Weights of a small mixture-of-experts language model, trained from scratch on English Wikipedia.
Experts: 24 experts in each of 8 layers, 64 GeGLU neurons an expert, 1 pick a token, a softmax router, a shared expert of 128 neurons.
Training: a variant of SOAP for the experts, 498M tokens.
Below are experts of layer 5 (counted from 0) of a mixture-of-experts language model. Rows are named router (the router's row for the expert) and show model dimensions 0-31. Each number is 128 + 32 x the weight over its row's rms, rounded and kept within 0 to 255. Numbers have three digits each.
After each expert's rows: "mostly gets" lists some tokens that are sent to it at least half of the time. This comes from a sample of Wikipedia text that the model never trained on.

# expert 2
router:152163102118113096143126192149180078129146055196087136102141162177137102096123128122084127140139
mostly gets: "antas", "alu", "oun", "umber", "ough", "owled"

# expert 1
router:195159136106049095106157142124131145152148078128109105109199183118172139078106120181123120112073
mostly gets: "University ", "World ", "League ", "team ", "Division ", "national "

# expert 11
router:115137060081071052103154136135144133137125110141145127125149156141128081164114129135116125132135
mostly gets: "imb", "idd", "ayl", "Bern", "ñ", "án"

# expert 13
router:107171126055088129107190147163163113159163123092107126109108163139144082094145085158081104158063
mostly gets: "== ", "During ", "See ", "==== ", "After ", "At "

# expert 21
router:101130118140089153093161084143117072125157075056121150155174125163201073158151086158131121140115
mostly gets: "plic", "hib", "ticip", "popul", "tiv", "thod"

# expert 16
router:064113167106128130100148134165135097140127069132151123112107182127125130115140075142120131118072
mostly gets: "- ", "); ", "("

# expert 15
router:103155129102121112119170144150198088195146058074164103126140131132155114120171137192146130126132
mostly gets: "200", "202", "201", "198", "197", "196"

# expert 5
router:105167168062106137099174154148145108154168127129110130096110165151165085127145093153073094149065
mostly gets: "ISBN ", "(#", "addition ", "Nominated ", "adop", "respond"

# expert 12
router:104153134073095142102175154154167121147154109137118138108128181122145088142151104153113103155075
mostly gets: "David ", "Robert ", "Ret", "Arn", "Holl", "Jon "

# expert 0
router:115177181032090135105177155138161118141168117123112135104114171139157087104150096165105110161088
mostly gets: "during ", "from ", "between ", "=", ")\" ", ")."

# expert 18
router:119143118119164130116126134130136071133132115161110099100095134142152121072168131161082098187120
mostly gets: "sup", "Ex", "Mus", "Op", "trans", "Met"

# expert 3
router:122179191176184034145145170120160134147144136121141100107103139170142114190120126212084155097132
mostly gets: "November ", "March ", "°", "June ", "September ", "October "

# expert 9
router:138124161145097143062113085161112072164207117139084147105101120157178062055131130147104092142113
mostly gets: "released ", "used ", "began ", "took ", "played ", "made "

# expert 4
router:123162128098127101106162153156147111170153111137109125107158174127153104038143117146101118135082
mostly gets: "she ", "same ", "large ", "She ", "small ", "He "

# expert 20
router:146141102085101111132138108172146168122132156081141151109156201128170118157183088153052129137144
mostly gets: "\n", "\n\n", "\n  ", "|---|---|---|---", "\n    ", "\n "

# expert 19
router:076145125050124105107182205158169105151162126163094165096093171124150074099135115168123114194093
mostly gets: "On ", "', ", "la ", "j ", "., ", "Patrick "

# expert 10
router:101165132116103126104159121146163112144152101150127141109149183137160093110149115166089088169066
mostly gets: "Sch", "Pet", "Gold", "Camp", "Jr", "Chap"

# expert 17
router:186139141050151092094151109163132125140146158110145095131124196124169126143104090166060079074116
mostly gets: "career", "year", "season", "years", "information", "also"

# expert 8
router:090178105168141108091149189133142116143154081165084138124144185148145100054157101110129109159104
mostly gets: "ey ", "ley ", "ton ", "ney ", "ean ", "ald "

# expert 6
router:095162130063083123099169135159167124170157098122121149114125173127163086133144090155073115163079
mostly gets: "Pr", "San ", "Lak", "Sw", "Colomb", "Wh"

# expert 23
router:119161121064087133103189133154155128151162098100113144119154175126159109083155097156099091174074
mostly gets: "investig", "Museum", "://", "iversary ", "})", "ently"

# expert 14
router:070159078146157089123175117129146127138134123103107171120171136175135113126110134205048110143114
mostly gets: "the ", "The ", "their ", "his ", "His ", "Its "

# expert 7
router:066122126078093167107142110173132099150159154107062165100180103121121148093141134110111100133079
mostly gets: "also ", "been ", "have ", "has ", "not ", "became "